config = dict(
    d_model=160,
    n_experts=64,
    activation='swiglu',
    routed_scale=5.66,
    balance_bias=False,
    router_z_loss=0.001,
)
Below are experts of layer 6 (counted from 0) of a mixture-of-experts language model. Rows are named router (the router's row for the expert) and show model dimensions 0-159. Each number is 500 + 50 x the weight over its row's rms, rounded and kept within 0 to 999. Numbers have three digits each.
After each expert's rows: a language model's description of what the expert responds to. This comes from a sample of Wikipedia text that the model never trained on.

# expert 3
router:498416497515487459474464446508464531545541545450472384458512552583445481567476459410528507468613538517525494582365516519570470484421422440543526567451459454442543440485440533500444498555444512491474445484526508494469429503461508550491484549517414468472522460462625470460413583500397438566531483493515496562450473571600380460424550466498490457520448469576544443559469507500487481516548551511497578521475453464618525435498496430489506463455589526414491483478536454584543488456478458
Year digits and adjective suffixes

# expert 24
router:470354514499491507427490470527414519491532549435473448484508528493432519555471395409544416459565564466534483554472449506521448529418403479546524533456466474456530494421391502460425490529466512569482462530548489451519468496476524546428463519477466490464594439454604412479445548554465452586474478549543505525439420546535402448398528479506487464543415418563571443533498517455485419509590471504524524493493479472534547474443446470490528425451561556425554443455591433545518466487451461
Latin and foreign name endings

# expert 11
router:477477550476545562490483428533470518486576559388438474553558493582467573523457459417552446490600585504553454546412465514599472554499448438509534500469469473531547421449458499502440543547409589558454450495557548502562449487459545560411416528492418444493541430480533460524515551597470447547502515477516464520464424561554479428442482445463458440474451458488567499545521539467472503616551493466550504441481466440578551440462448406493546489449553545403519467489536456563546453477420485
Adverbs and conjunctions

# expert 14
router:491361479492476515492472413583483514487547512488526445552561540565499534481449416455542413468527487423569470534438483525556460470472456455539543523479451506421507405492404554455476529546479572544442521541565531452507471517453587556444430537480436468459590430480522495514440526553474427547477533517478497492418472563582489466465523496491545468541465462563517414550425536528473471542512508512523559490509383464572525437388468436476584448374522559443539451451545465621547533435465451
Name-initial capitals

# expert 8
router:494384508528503501455489461530405487467540516429487457532561513534486577546486425421587485440541543457515481525452480545578436476466431475505529538441446449493543426465480504480472541582426566534477503540583502479525425529460514559464433559459464467452602453457556462521434615564456434551477505476536475551400490566526438471478536468493491436545446408541508440597460513463446484557609477474516551451471457465570540467416482420469581465441597554485528423480565419545535498419470469
Year's second digit

# expert 31
router:475400509532471482457488455544457504504511539467439423520582491557478549559425439470570459486504521436515462529441466534628467498413437423535548534476467484495528437457392474450468550541422537584495496505573548413528438499451509508436478578452465456490573474472545458479464564524478392544517519487483509564455522532612435459467547427478518472516448408543575452510494544507458498592571498462585574467442475460576526424438475450485538422408558582485537448486534477565575518410465484
Leading digits of numbers

# expert 17
router:501378505500497462447508486534406501495551556435508447481531513565414536546473430469557454423547541458535478571443448537596476519421409461575568571433473494494512460490443515442434494549470529540505474494571518466532468501439514527484452518470433443442584443465534473471409576536437427552496488547537486537454430557554460458431550504500479456531376411555547430530472521444506436511540491483541516482435418439540519465441438430474578457457574581482548449492542418589559532443422485
Year final digits

# expert 19
router:450369490473534524470516463517513494504507496478518487500528487574442534573482420424523529473559486431563478523432448504561449530409389468588554518485454452448553417499409485476438464496388523574496488544560501500523416471455609509467438562467404446453625437512560440498444546590505469502554530562520509531455398479552458456456524495530503451525423470535531493567403544492447481517522570459530496432437493427549536490429463483490541457469468586462552464429589480541520451507446439
Table cells and name pieces

# expert 9
router:476376493564519475472499471546503499475563528429517458529531518519438548503480482459544484468576475508575508540489454547583409448474470450506583600439457503533564455483468460452482530534441457490507518541603543471508475467459536577396431554406453513518569451474517411459405534513496476610509530493510481540490485513542449399490499437509541496521423452552504477500494487516481498571570534407580517517493442508561561438471476454458559514417545638430538441404572506555597542429414453
Word-initial fragments

# expert 61
router:509403497533473471465530507569440537535521529453455465489528481545444547579473491462579427459547595461534491533466445536542441471459391497526559575400480469486551416454406511510416540503456542548494464568537502440558460514495542527456451541455443470428569483440528442527433553552483434528456503493520466557516444562541468442438513437475459439562413443571522407545461563470451455542569498515539530501458452413598550450396495433467579458482550574452573483484558411560582494456507479
Past participles after be

# expert 40
router:504438493535493480432514477547448526526585558447520468498532531544449557564459444416573412471550540471534465568464441535531426525497491497562585573431447478501545458461428523499433501507450530488446486526490535421533446521494553545396442553470448492509527406486552421445432581545473439576476522573571488544408483564537415461435546420502484451504384424560560477541439467442476457518561500486497517498530451475559540442414501474465548410456543559469561414445583431541551460438484460
Person and group nouns

# expert 21
router:487407500501475482446470460554394492487545543441505447515533517500464532542483427451576438464534558444524479536482478548544401494448419435537593554435430472510520420441459497475409493565436572563475525542532473475480459498484534515445465560440452438468579474472579456475438577540461428586511486492520516572456501526551451474435538469500490442549415392505530433546474530467457466552610479475548557445487464443577513447457495422467584431453531567466515434479584444608541523430437458
Century digit of years

# expert 46
router:494456483481505511478486467543429518512541559369440426540516546556438554551443447460527456471504562502557424506433480556614441513460443413529588540483466477474555450483485508495464519596464556507519446532608484507544459476469592513405440533459394428472598426430527447452460515612502445591503524536550491592492424462555478465473590435504488447557468462501574448551431529450522503535609470489490530427477483433538541454493434433478534471463508552465545477474518478529520459420462455
Copula and auxiliary verbs

# expert 36
router:430495516504498498500437469514426497492554549422434416518490568566428524514476464473525455472547574508494450511471447515553481489440432401561586569425470436443587431474475475440503511551484564514490517540588513461538438505419588545421457481421429437470557431471560404491432522555458433560537521513515472584443455536542465425398568484500476464516480408585605458507496513470460463514568491465550528444462482450494497462490468466490532448440554520494581500446588416542577508426419466
Line breaks and headings

# expert 1
router:454401462488476495483531470552420512431546522420452476556553525541425534507430449417543491488617502511495503543453440531573484502506429429557576521494519463485524502492444559495423522584468580494466442509589529503513426540408540541433481509480454454469572463425578461498408554593491426541486544574561477506433403538581425453434508484497448483534489476573583459552446554483462496593595486504587529453483502452533532422459501449498538508426533568479613476486584471538512525460463507
Coordinates and table fillers

# expert 28
router:466435531508514574500505451556389536457555516402460513513551464587410589486438468502541482531552582501512458547485449540522478562480441461564530538424413469520555489475422497456455565548437573530511537487580511442549493505449573558454497554477435530484597438534527492510470603532425449564543528564549496532506492525542482425449585440528487481477501393567495535578429545535500466527560513448553548512465461525513487427468506466413606437429535508480612512486577516550557471425420449
Capitalized name starts

# expert 15
router:468455457500534489485440451558424581515542577397408459509528526524447583556426456436521489493572519478592415593414464494522486559471428463534582509459453482536533476473447491496435562532413555543472497497572564509524463496472589595392453501471387445514605483478582474497466521529449462531513489526523498570460424483517452468478503510471472454478486421498547401566458514458498491584583517498520518450432448443532494447459464423509526495463558583459592458430540431528556518449443451
Prepositions after verbs

# expert 58
router:450450495495545481483523499503470522513561542417460423510510556591388580534446446487549439445585531494569480513407493550577429508427412411561573549443444449482544375448390505474409533538446507556495508529539502477490427475447593548427440537460444468515522478492590437484469530553456463551545495522531524513448450570552462430466539416532479481478481479588535465515475473439444441583565542517531510448466467443553497466491479423486556508459548510442591429407547497551513482473468462
Table and list separators

# expert 30
router:476474498568553520445475472524465509486553487440497491521540523494453552507511440453563438469597509512537482540460482575598451483398489443575582527498405456502559417467475476467390489535395518561464466512545521493509495544469557522398446538478396413496590441477523443466469552534470416570535504480508512569437440571577434449426548437494449461515391463517592493585452475468472488598529491453523532512508427470551497455440433432471543372426538534474522433479535430499495490492453516
Subject pronouns

# expert 43
router:484439488531487459453538481572464548436580548465476442508552522557437509479479462480488461452515525506514494527446470569572467461508492426531560589469473477502546461433488488462501546541430515518479472567512551442551520508495525526399469535422409453523634405502533453462431494515515463516488492503512523494449425511597432460435541473513470407566443425562534440597437479454485459529576477543539529496501417406524548405432493433471519479438524579410552402415579426546553442404473433
Word-initial fragments, units

# expert 5
router:497475456489549432479444437536513536474525554422456445514578503531452573515439457434519439429566526451526434544419479520588431560403438448564541502431457407538591468500436511461420468565479542497531535503571505443523470534460531574481500564542477450510528476499538455462434493599434410599557526517535537561436435523545492438455564493537470465542479457532585465558452535481515468519517505461597527469436446440505559471509495466453501496435549541405591508409607480584530461411510491
Field-label separators

# expert 52
router:491383524526490502480501458519420547481537543442510448525531514560464564523455439419553467439541564496498480553440445517593480521458475493562566556446483497458504442445403491475447517599425526527446499505521547464497472517438535542450515542452477421499586485435541450465418554529475434592502542535514523569414497536604460383457575414479472431559452425530574431534458556464490463533558492507575557487482481443568542472446493459472547429406559576471516480492542449598555502397451481
Digits in dates

# expert 51
router:482410511546475491485438492523489581475541531435491461510509530510423561503473459414565493449562560474494452545496471588562440508459420444554566587452422455504554464487473524491406534531444575556468472512514555470506435462454538554488452480495436467486523428434518444486412572563463422573521499564501524558495440539532447487417547469515439445522470428550547419528417486481496452513580536494581542491439439432523527435457462485519567483346567534443523431463582453598526468401460472
Space before numbers

# expert 23
router:469421461519501467467463448573458544497530507475433410490555498577471521521418480408531422458535490452556499555431464567572432504457457383552538515413422487498601464506443486455433489510490488490468469516566515479549508492506589570452528495480480449495501447523553409485472597516442400649529511507470470507438457571510516428489573489478488455538440439545582496605513486468544436542491570460541570490413475472497566408524466481427477479358557550478519469458580514518491524453521525
Taxonomy name starts

# expert 37
router:472445524559471523473422440564438525544481522416429494494502558575400514536489466500546487479562494474557491511412480547548455506398380464528583563413427445475567495434433482463389488552436477537486510528547562459519434523443507549451505519546421506499540480450577458518497574536455471509511556508531467565487415568546424469514494438538492457553508487550563455519451549560429497557611560464595503437469431508558559443505468460487513461475612532407545494461547478492595473424439479
Superlatives and rankings

# expert 55
router:464422496500524564471446517564486519478547538387498476552564496574453602531415412468607474446542591464530420530458478473537435501489425428503531504486421440459548482445434499458371571522456525501485502536533514454543501482462554544433441544461450405494608420397584500497477554527505480534592470513565491579429437478556469439475523437519470464533460497607499425588483475499497484533576508523512547507449476463568510438520436421526574451482561534464580492481537443505537450485471484
Perfect auxiliaries and suffixes

# expert 44
router:435392463537511567511494415552480538467625496476449449559544528518411520550451423491583441484541480465547483535488442506551495512461463446542496545420485479549570403437485489457414516575484531525549443563513540453535414493422525536472467563468462461467595481409502514473486535585515504553513556501450469594473454500560460440481532430531443446510462390521579472598447546526487418532531524446598581497480460472474515402466527459421515437456514566461487426466558476555566468433482460
Word-internal syllables

# expert 29
router:499468503516521526427425483504400559493572552370473471488507532521466542528416435453543497497582555464558524551454465558595458510428450475590532548470475468496557444477489517466447529487476551532492495524578548427517463506445574523446436512503458399487566452466514488494488577583420418550535540549528509553403456513583432410469498472513488415503464406556576459595453541474465444594537491488609527446474480461534481487470460431479529523464542619451552503471543450568546495435436492
Clause-joining commas, and

# expert 59
router:482453495516503470419533480534422514470555495415457467517511566525472549512422447439546434502537584484553441598469500558552438483462413486580572510491479461511546392465488497520450527538481541554448470559561500470528427510475485510457443480445414455441600446425545454465446589566464395546524472559514532509418438538534419437452562445520448429508478388598554473550457514526486470514530527474581537488462460485517559455425467498451560440391575552495592470447537449527566504449516509
Opening parentheses

# expert 4
router:402408509515504530462457480543459537541547463403426444493521560486413513561409471514571418485561520409476480622454415547519485515465453466551509533426416379454533493475487509438430532600413565550509558566484552445524491524442543522448486534435423486472569481443611442454469534534414458545511509507536520559501512559603448431464561510521448475491455444586530453519474533474470428492496521465555533494464417439522564447458458427468559453476534501439494457444545480555546467483520501
Word-final name syllables

# expert 7
router:451417493489529487454498437509446530485554497391477439537511537539432560541486490434521488481548552441521465515473429504634473497446466411577615609446480459464560418450443513459436520564425535554520495493555526451510486504433505551481452504466411410483530414430519444462476513547459445579529527507491541556421411572497430428446537453514521471503459423555604470540483520462523459539571490485576569444468492480549547506412462485462575491461498537447584489464591421528522485457466434
Sentence-ending periods

# expert 12
router:460421486536509468485493434581527520533553515491459475486499459528424541489391467501519482509532566444565511535481451548619438482484497436549544560510433516488523450495518491491417533503423511552505503531525510429524493455451587575464437577460465428502514440486583470462441543574421466585500484477482469543470498556579428438451537493526478453575387447513527486540478544487545483582583488531562534417475473409506474386433468431432528486351612534463557446430523484534567465418481477
Word-initial lowercase pieces

# expert 20
router:448464491483471486489491486550442494508502537413462445562481539544419539534445449479551422438537570475507447535453408498578403525506494444504539626401476500468538471463484474436488537555490512499504480557592516456514422505422519549493426481473433473509598492458537413432426549555421403565490541514542454567434454564557445459500530495511466449533438421504555496564445513456473477496524538479499537455437456400510565462457517486446512469443544552426560414463574431622569490422436478
List line breaks